From a checkpoint of a small mixture-of-experts model trained on Wikipedia.
Size: 13 layers, 24.2M parameters.
Experts: 64 squared ReGLU neurons an expert, 6 picks a token, a sigmoid router.
Training: a variant of SOAP for the experts, 10615 steps.
Below are experts of layer 6 (counted from 0) of a mixture-of-experts language model. Rows are named router (the router's row for the expert), gate (a neuron's input weights, with its number), up (a neuron's input weights, with its number), down (a neuron's output weights, with its number) and show model dimensions 0-255. Each number is 50 + 15 x the weight over its row's rms, rounded and kept within 0 to 99.
Before each expert's rows: "comes after" lists some tokens at least twice as common just before its tokens as in all text. This comes from a sample of Wikipedia text that the model never trained on. Tokens count by the router's weight.

# expert 28
comes after: " ", " re", " a", " c", " S", " h"
router:41 81 89 51 55 52 37 63 69 29 48 61 57 62 40 33 57 33 27 59 48 55 45 35 51 49 68 68 60 49 60 62 52 46 46 30 51 40 50 37 43 56 47 54 66 51 62 16 31 27 37 64 53 53 52 46 17 49 48 44 47 43 59 50 68 33 68 47 42 80 65 64 13 32 53 35 45 53 32 54 49 56 67 77 49 11 68 61 46 60 17 52 49 66 28 26 51 76 46 36 71 52 41 58 57 41 21 32 62 60 71 63 60 42 50 44 32 46 59 27 39 71 38 59 27 38 52 40 77 46 47 29 71 53 17 44 38 72 41 57 27 30 64 29 64 64 58 39 66 60 42 43 49 76 62 72 47 45 29 48 43 41 46 38 93 35 44 25 55 56 45 75 57 47 42 27 38 26 48 70 78 45 55 33 69 72 47 34 55 51 47 40 39 52 39 53 62 58 40 43 72 47 37 26 36 31 70 67 47 30 42 64 49 51 67 55 44 72 42 37 42 81 60 30 71 47 45 56 65 49 48 33 25 49 47 35 44 44 71 60 43 62 49 47 31 38 78 54 60 44 58 44 87 60 23 22
gate0:43 41 73 33 60 74 53 32 52 67 67 54 55 61 26 60 63 17 22 23 50 65 30 41 39 53 24 48 45 53 81 61 71 30 44 50 51 33 50 47 50 28 57 37 38 61 59 32 41 19 73 45 27 79 83 58 62 52 56 57 39 64 68 55 46 44 45 38 41 79 60 55 42 36 54 39 39 48 35 48 23 47 44 87 33 45 50 54 61 45 39 67 65 59 47 43 46 51 42 47 49 54 39 38 53 71 57 70 61 69 42 53 48 19 20 56 60 43 61 44 28 77 47 45 35 35 49 59 75 17 56 44 63 54 66 47 49 72 56 52 55 24 49 49 75 30 62 44 60 50 64 52 49 91 53 84 50 65 48 49 53 39 48 73 46 24 29 56 47 64 40 40 52 50 53 40 45 45 37 50 64 22 29 14 50 20 39 42 48 17 44 91 29 53 42 65 50 40 52 63 39 57 60 37 57 19 66 27 54 69 63 81 60 47 29 46 45 42 46 59 69 64 43 60 39 63 64 28 52 61 43 28 26 44 43 42 63 41 64 43 47 47 99 49 65 50 58 48 72 43 51 42 56 55 46 46
up0:55 57 13 57 37 32 44 59 59 37 32 47 43 41 74 55 45 79 66 65 65 37 61 48 61 43 56 62 59 56 24 43 26 65 53 61 47 62 51 46 64 84 34 55 51 44 52 63 63 81 25 45 79 44 30 49 28 45 58 63 72 41 41 41 59 53 43 52 76 05 40 50 43 59 58 73 56 61 58 53 77 46 55 12 56 59 54 63 36 42 46 30 32 43 54 73 52 50 58 71 72 28 55 56 49 31 51 32 37 43 48 47 48 72 67 50 39 46 33 59 78 23 76 55 76 71 45 42 37 75 41 66 34 50 30 33 50 35 44 46 40 67 49 49 28 72 32 53 40 44 44 47 39 19 33 27 51 44 74 44 45 71 60 21 51 68 55 50 47 43 62 61 53 53 46 56 54 67 52 45 38 73 64 78 49 63 72 58 47 82 48 17 72 44 56 43 57 56 32 36 62 50 35 51 40 78 52 65 46 38 43 08 45 49 55 60 63 43 48 60 39 23 44 42 67 43 41 74 52 40 52 75 86 63 48 62 49 75 44 61 35 59 00 46 47 51 42 30 41 37 51 68 31 50 39 53
down0:49 70 33 66 56 33 60 53 51 25 41 71 72 41 72 55 65 21 64 49 59 49 51 28 30 51 32 52 58 56 30 52 73 56 52 51 44 19 44 60 77 59 16 55 40 60 49 40 64 62 17 47 56 67 30 51 78 40 43 28 36 32 45 37 42 43 39 63 45 40 59 63 54 58 48 68 40 55 49 49 63 53 44 69 47 23 43 38 55 48 51 25 67 18 51 50 48 82 60 75 43 49 50 36 63 45 62 45 34 54 63 38 28 46 62 36 41 27 18 39 35 57 32 51 39 74 67 69 25 61 47 34 63 54 25 28 29 78 57 70 27 58 40 53 42 44 72 59 59 53 23 41 60 44 05 83 69 59 44 70 44 55 61 39 37 49 48 45 48 47 57 66 49 70 47 58 39 45 55 58 51 48 79 50 71 42 41 42 44 32 47 27 58 37 41 57 97 40 56 69 63 53 61 66 27 44 59 60 54 33 41 40 33 60 78 41 48 68 36 35 46 39 47 67 48 47 52 45 39 38 38 94 51 79 44 62 12 44 34 46 48 47 65 67 72 38 46 08 47 48 71 49 58 61 51 46
gate1:35 52 42 21 71 32 56 61 47 51 37 44 80 24 52 37 63 42 44 41 53 13 39 51 30 55 70 39 76 51 23 05 57 42 35 49 45 51 75 55 08 60 64 41 52 46 42 60 31 51 54 68 60 69 64 59 61 41 34 54 94 47 71 42 83 43 68 62 43 68 59 79 39 09 68 62 58 48 51 77 47 40 41 42 61 47 79 53 55 71 49 57 49 38 42 28 42 59 54 54 69 66 40 60 34 63 36 41 42 67 70 47 65 66 60 50 32 55 65 49 60 61 38 63 37 53 60 47 43 35 58 29 53 53 63 64 54 54 77 26 64 45 51 50 48 20 65 27 43 49 62 38 33 45 43 46 35 54 51 46 43 60 59 50 60 80 52 31 48 67 82 44 69 52 65 54 46 37 45 71 52 67 54 44 55 53 60 59 47 27 30 70 28 66 59 56 36 76 49 43 39 72 54 51 87 34 57 58 65 74 51 12 37 57 49 59 46 44 46 53 50 49 70 41 67 84 29 82 75 68 53 48 53 31 51 43 45 18 52 36 71 37 54 58 63 44 61 55 54 76 76 36 60 46 50 45
up1:69 54 56 81 28 69 44 39 53 43 74 52 21 79 54 56 40 52 57 63 59 85 63 51 66 48 32 66 30 53 79 87 50 62 61 42 51 49 29 49 86 43 41 53 56 48 56 30 71 41 47 32 46 37 37 37 40 58 73 45 08 51 26 57 16 57 33 38 53 23 39 19 63 88 31 38 43 51 47 17 49 60 51 61 41 52 22 51 41 33 58 51 49 62 56 57 58 41 42 42 42 34 56 38 65 40 55 56 55 30 28 59 36 37 40 49 68 41 36 58 42 47 55 39 55 54 33 46 60 77 34 69 48 45 39 36 44 39 21 65 40 42 49 45 44 79 44 66 57 53 40 57 82 54 58 54 64 38 53 52 63 36 40 71 39 20 51 58 48 35 19 47 30 44 31 45 56 68 45 29 44 42 41 56 48 47 41 44 52 78 73 27 61 33 43 41 50 33 48 64 58 19 43 49 23 61 46 50 36 18 50 90 71 47 58 49 54 54 64 57 42 48 33 59 31 18 66 19 27 29 52 58 42 67 53 60 49 85 46 58 25 58 43 39 45 58 39 43 40 23 34 59 29 46 52 48
down1:95 53 60 73 55 43 39 50 52 67 49 91 28 57 59 67 28 22 45 29 18 67 63 30 72 56 56 65 47 68 55 36 40 39 38 71 37 34 23 44 59 57 52 81 62 32 20 18 38 31 28 48 71 80 53 51 54 55 47 56 50 45 57 50 32 73 51 66 44 69 42 71 73 49 35 66 40 55 35 39 24 48 62 67 46 34 40 70 45 65 53 22 51 62 55 66 44 45 26 47 60 36 38 41 55 26 42 52 52 43 31 35 56 47 87 57 49 34 24 46 40 47 68 35 51 28 53 52 54 61 44 51 28 54 47 48 48 52 40 48 48 53 32 36 78 51 45 67 54 62 28 79 36 46 53 45 46 64 26 66 65 79 52 47 87 58 54 47 59 43 41 28 58 71 74 35 46 61 32 66 61 34 61 54 59 60 79 25 75 43 61 53 54 55 57 58 66 68 61 48 64 30 38 47 61 59 35 52 56 47 78 14 47 62 67 70 51 26 22 39 60 49 50 52 28 11 71 45 46 51 70 51 39 37 47 41 37 40 69 46 37 46 48 47 50 41 62 36 62 41 61 48 33 68 63 30
gate2:65 43 28 26 72 46 13 43 41 49 82 56 36 73 42 46 54 61 32 52 38 31 63 61 56 40 74 57 47 54 33 70 71 52 65 38 48 40 59 38 66 57 60 48 45 76 71 11 51 59 36 36 48 30 64 22 46 45 37 65 46 60 75 81 62 28 55 42 46 35 78 36 34 23 28 45 33 42 64 28 63 55 51 52 52 32 38 69 58 55 35 60 70 48 51 38 45 48 72 59 52 44 54 34 45 32 13 48 55 64 44 40 40 28 53 46 54 86 51 45 44 67 29 55 53 55 79 12 55 58 66 52 51 64 28 34 41 70 42 45 67 53 22 54 24 59 35 38 75 46 55 32 52 78 63 35 56 74 57 87 47 42 61 57 68 55 27 39 40 51 54 66 41 52 48 57 64 30 43 70 71 20 60 14 43 64 49 38 48 45 45 49 24 36 65 43 55 53 44 61 53 53 21 32 52 32 43 81 36 48 62 56 28 35 77 67 66 61 44 38 49 44 63 32 43 50 49 51 68 73 52 63 78 70 53 43 53 63 78 43 51 63 56 63 57 45 43 33 76 47 54 40 27 56 60 48
up2:56 69 44 37 34 60 56 57 41 48 65 66 61 41 36 62 42 63 51 64 53 58 85 68 53 45 49 30 31 33 40 52 39 36 71 59 66 42 64 40 45 47 23 82 41 55 46 65 30 24 51 48 69 28 65 71 50 40 60 65 57 39 60 55 86 51 49 51 57 71 65 58 47 59 44 58 36 46 60 36 67 60 76 26 57 16 68 33 77 71 29 43 54 56 56 47 27 65 55 53 60 41 59 45 49 52 28 55 46 78 73 38 73 36 73 73 69 51 50 35 39 54 56 42 59 36 32 28 42 38 75 62 68 62 47 69 75 84 56 50 74 49 27 60 52 46 30 61 49 36 61 41 19 52 22 57 60 72 49 53 50 62 50 34 48 53 66 50 61 51 27 59 46 56 41 38 40 53 36 38 56 37 59 34 66 59 38 60 51 62 45 41 63 00 34 64 87 47 48 09 77 56 40 25 45 56 46 59 74 17 54 30 51 42 58 64 53 51 27 53 51 30 77 36 73 49 59 80 62 59 26 59 53 68 43 63 51 54 71 57 58 45 81 78 38 39 50 55 52 45 36 18 53 50 44 45
down2:58 39 45 44 67 63 27 51 49 68 27 54 35 55 48 46 43 52 72 61 69 47 59 66 47 32 42 46 43 43 33 38 52 30 53 58 67 42 54 39 40 64 57 63 47 67 44 48 60 54 32 35 37 37 53 60 59 69 60 44 69 38 95 23 37 61 51 38 56 52 85 35 29 28 37 44 57 69 59 39 64 36 80 44 71 53 58 36 46 56 43 56 56 37 44 61 52 46 49 48 52 35 56 51 75 31 83 28 69 80 51 19 86 54 49 51 64 43 93 31 51 48 46 31 45 35 47 63 64 69 60 34 58 40 79 57 52 60 16 34 47 49 17 31 39 39 42 61 55 64 67 59 26 54 37 51 44 28 37 55 70 55 72 40 57 52 64 55 63 25 60 41 37 45 52 43 41 56 41 28 42 71 45 46 15 33 49 36 43 48 46 49 41 29 49 64 66 70 33 28 50 33 52 49 49 47 13 58 32 44 59 51 57 63 11 37 16 94 49 51 68 53 54 58 70 52 38 41 35 54 46 42 46 33 35 70 43 62 66 80 67 53 13 76 42 61 72 48 30 48 41 43 67 58 32 60
gate3:69 56 40 41 42 44 47 55 86 33 09 27 74 62 58 32 49 29 33 27 51 37 61 49 60 66 37 35 31 14 66 45 45 59 38 62 53 49 57 49 53 31 19 61 60 67 44 38 56 35 50 36 53 59 69 41 25 39 50 53 48 66 35 44 49 42 51 79 65 45 69 54 35 52 41 62 60 53 48 59 59 44 77 48 52 40 13 79 42 60 51 55 18 75 36 48 63 48 47 30 42 74 60 50 34 42 33 39 67 74 79 39 31 10 26 57 47 41 33 47 51 55 60 15 49 21 29 53 29 34 39 57 56 46 36 52 21 43 52 74 26 45 61 61 60 69 41 66 67 16 48 68 58 41 49 51 61 66 45 36 42 75 65 34 72 46 29 60 74 37 65 55 56 48 50 35 28 46 57 63 30 05 52 48 36 54 71 41 71 23 18 73 53 71 43 72 32 37 26 50 67 61 49 56 38 47 44 53 31 44 30 45 73 35 65 52 42 28 43 33 60 41 40 50 78 53 42 47 56 46 43 33 64 44 55 47 55 68 44 49 36 36 37 36 50 42 67 50 73 52 46 41 47 42 46 45
up3:71 61 32 42 39 42 45 51 86 28 14 34 69 61 53 43 44 21 23 24 50 29 57 55 65 64 28 32 35 22 55 43 46 59 46 50 63 54 74 45 54 34 24 73 62 65 43 34 59 45 40 41 56 53 75 52 37 48 48 58 49 71 40 36 49 33 56 77 70 41 76 49 32 49 46 70 56 48 51 49 68 41 74 50 51 52 10 78 37 56 61 58 21 63 40 46 53 58 51 28 38 70 57 45 35 48 33 40 71 70 68 57 32 19 19 49 50 43 48 51 61 54 53 35 50 20 38 55 46 29 44 62 55 52 34 58 23 31 62 76 17 41 46 60 48 68 43 63 70 21 54 68 58 39 51 49 68 71 47 32 38 79 71 42 69 56 30 71 69 41 71 68 56 47 51 35 39 55 70 59 28 04 62 44 41 54 70 44 79 25 37 65 60 80 43 74 45 44 32 50 50 57 56 41 32 46 42 59 36 34 32 47 69 29 70 46 41 29 53 30 64 41 43 50 85 58 42 48 59 48 44 30 60 52 71 38 56 64 42 55 43 50 34 42 44 47 57 52 71 57 43 38 60 40 43 43
down3:41 82 72 39 40 50 72 52 46 52 41 74 50 46 71 61 36 56 29 42 56 47 47 60 44 30 29 63 43 50 58 51 35 35 66 34 72 88 53 47 59 32 40 65 30 44 58 65 45 45 47 74 37 47 53 75 43 32 23 67 43 45 67 44 72 62 49 15 88 47 46 49 52 36 73 27 57 60 48 51 60 37 69 45 42 76 32 61 80 82 62 34 50 41 49 31 28 24 39 34 46 66 64 44 44 58 34 37 72 27 48 63 40 41 62 60 59 58 59 48 31 37 77 32 54 52 23 91 43 52 64 46 50 47 49 63 61 51 53 59 54 67 65 44 19 44 50 56 49 65 42 50 43 43 33 62 49 51 09 53 26 68 30 58 44 65 34 43 28 65 53 42 29 68 53 49 48 45 48 54 38 43 52 50 18 54 30 30 38 64 68 45 41 31 24 60 43 27 39 55 44 57 44 54 52 44 33 42 16 47 48 50 69 72 22 46 38 58 41 84 39 73 54 63 57 82 29 71 65 27 39 35 35 51 46 45 52 68 26 56 57 46 48 25 58 49 53 31 75 69 36 40 57 42 50 15